Experts of a small language model.
Size: 9 layers, width 256, vocabulary 32000, 66M parameters.
Experts: 128 experts in each of 9 layers, 80 GELU neurons an expert, 4 picks a token, a sigmoid router.
Training: a variant of SOAP for the experts, 712M tokens, 6384 steps.
Below are experts of layer 5 (counted from 0) of a mixture-of-experts language model. Rows are named router (the router's row for the expert) and show model dimensions 64-127. Each number is 50 + 12 x the weight over its row's rms, rounded and kept within 0 to 99.
Before each expert's rows: "comes after" lists some tokens at least twice as common just before its tokens as in all text. This comes from a sample of Wikipedia text that the model never trained on. Tokens count by the router's weight.

# expert 58
comes after: " was", " is", " are", " were", " be", " ="
router:46 64 45 32 49 56 00 35 42 35 49 76 56 34 46 58 47 69 65 53 46 65 58 58 23 40 57 58 59 27 54 46 44 39 45 40 64 57 53 46 50 38 34 39 56 80 41 42 46 54 49 78 67 57 64 52 60 62 49 65 45 46 41 20

# expert 27
comes after: "|", " |", "\n", ")", " The", "\""
router:39 57 45 39 61 42 35 59 49 27 44 88 56 48 49 34 50 63 53 56 40 66 42 54 35 60 42 47 56 39 42 41 40 60 39 41 74 33 53 45 32 27 39 37 55 66 49 58 40 39 59 50 47 60 43 55 40 44 64 48 60 48 44 35

# expert 23
comes after: " ", " \"", " I", " —", "I", " He"
router:50 63 52 49 55 51 27 46 57 42 54 75 62 54 37 63 40 59 57 63 48 71 55 67 16 53 49 65 38 63 42 46 41 52 29 28 47 46 51 45 51 37 61 47 48 85 47 47 43 60 65 36 35 42 39 61 56 39 48 47 56 51 47 28

# expert 56
comes after: "-", " (", " Born", " •", " son", " his"
router:24 70 51 51 68 66 11 44 52 37 57 51 48 41 41 48 57 52 50 47 52 43 62 51 34 54 58 58 65 54 48 51 50 40 49 20 67 45 47 50 52 48 42 17 37 84 48 38 53 35 63 55 52 52 69 45 38 42 51 61 44 60 33 44

# expert 98
comes after: " |", "|", ";", " Team", " Votes", " Title"
router:40 84 54 47 50 51 22 45 34 33 56 61 66 39 42 54 49 65 62 49 34 64 49 68 43 65 35 59 52 42 45 62 54 39 34 69 44 61 56 41 32 39 45 37 56 93 50 44 27 61 64 70 42 61 66 47 45 44 38 72 42 72 45 41

# expert 25
comes after: ".", " S", " L", " H", " C", " F"
router:55 61 40 39 48 56 17 50 60 43 35 51 54 39 69 66 38 48 28 41 55 62 62 49 21 69 56 48 32 66 52 55 47 55 44 36 42 33 35 53 43 26 47 51 66 54 48 57 40 54 57 42 43 57 43 58 51 38 51 61 45 54 28 33

# expert 83
comes after: "\n", " |", "==", "|", "---|---|---|---|", " =="
router:38 51 56 47 54 62 32 45 60 41 59 67 64 55 54 52 58 73 51 56 46 64 41 53 29 76 57 59 50 48 41 60 58 56 55 66 72 56 49 35 42 33 41 47 54 90 54 50 47 53 59 60 48 66 34 75 30 26 32 58 54 57 43 39

# expert 110
comes after: ".", " |", ")", " =", ").", " information"
router:31 49 52 39 50 56 00 46 67 63 43 80 25 38 42 64 53 50 36 63 38 64 43 62 32 53 72 42 37 36 41 46 50 42 50 25 42 53 44 47 29 34 45 43 49 75 38 48 42 53 55 51 48 52 45 45 37 47 48 54 46 65 53 40

# expert 67
comes after: " the", " of", " 0", " in", " also", " JPL"
router:45 56 38 55 52 64 21 30 44 52 54 57 52 56 59 66 48 70 45 53 66 65 47 52 41 41 58 64 55 37 51 40 49 51 67 48 56 38 41 49 42 41 53 51 55 99 57 65 40 60 50 54 59 48 51 63 46 43 50 70 65 43 64 36

# expert 118
comes after: "|", "\n", " JPL", " Succeed", ";", "Personal"
router:40 48 30 44 46 46 41 58 64 32 48 82 51 55 35 52 20 70 45 45 46 70 48 44 43 39 51 52 48 65 34 34 47 59 41 56 59 45 32 59 52 51 57 32 39 61 33 52 25 41 64 48 53 60 51 55 36 46 55 50 45 67 39 46

# expert 69
comes after: ",", "s", "),", "\",", "\"", " time"
router:42 46 48 43 55 59 33 45 43 52 43 67 54 35 63 43 40 63 39 52 52 55 63 52 31 60 45 42 35 42 40 54 57 45 33 46 47 43 44 57 49 52 45 22 44 72 41 48 30 48 56 62 62 61 67 47 36 41 65 63 56 67 49 29

# expert 71
comes after: " 0", " |", " T", " N", " one", " P"
router:36 70 29 28 56 74 23 38 43 40 47 49 39 50 64 50 43 58 58 52 51 83 50 57 36 63 57 70 42 61 50 60 61 42 34 52 58 24 40 57 45 38 58 41 60 72 40 47 38 64 45 34 65 43 60 51 50 47 51 68 58 46 39 27

# expert 116
comes after: " ", "(", "==", ")", "loan", " ("
router:38 52 51 69 54 57 30 27 61 30 42 56 47 59 58 67 61 50 68 72 52 80 58 56 31 36 58 54 63 58 46 66 52 53 49 40 54 52 55 50 44 36 48 37 26 82 27 61 41 51 56 81 52 57 48 52 49 53 69 58 58 76 47 47

# expert 63
comes after: "\n", "==", "|---|", "|---|---|", "===", "\""
router:49 56 61 52 46 41 08 49 52 56 38 83 69 55 53 48 47 49 61 53 57 69 55 40 27 52 69 57 37 48 36 49 50 45 41 54 53 32 24 49 40 43 47 28 64 62 48 43 36 52 58 54 46 62 47 38 58 44 53 42 49 56 36 48

# expert 59
comes after: ".", " P", " S", "P", "S", " O"
router:44 67 49 49 54 78 30 40 64 33 54 59 49 57 50 56 32 48 71 37 53 68 50 48 33 32 71 65 32 42 26 50 51 48 48 38 44 52 64 45 55 23 39 32 44 60 50 58 40 51 53 46 63 54 64 40 36 33 56 44 63 85 36 29

# expert 95
comes after: " is", " a", " as", " was", " of", " an"
router:46 43 58 40 62 66 41 46 59 51 42 65 55 38 65 60 46 52 54 67 50 54 53 50 13 45 52 69 26 45 61 52 46 49 57 18 60 26 41 45 41 36 43 27 57 61 33 53 44 53 62 69 47 71 59 50 58 43 55 55 44 67 50 59

# expert 86
comes after: " |", " 0", " ", " km", " %", " Votes"
router:38 61 46 40 42 53 19 47 27 32 55 72 49 49 42 67 44 67 60 61 52 74 71 65 44 44 44 69 52 55 51 75 35 49 37 57 50 49 29 53 53 36 47 45 47 89 58 54 57 64 52 65 58 64 68 51 36 60 56 60 73 75 35 27

# expert 117
comes after: " is", " as", " with", " was", " a", " in"
router:52 46 57 51 60 49 39 28 60 58 34 63 48 40 52 60 47 69 32 47 35 59 40 58 25 64 67 86 52 42 36 68 49 51 42 43 65 05 41 49 43 45 46 40 40 73 40 46 33 57 53 64 54 62 48 51 53 59 58 51 37 59 45 54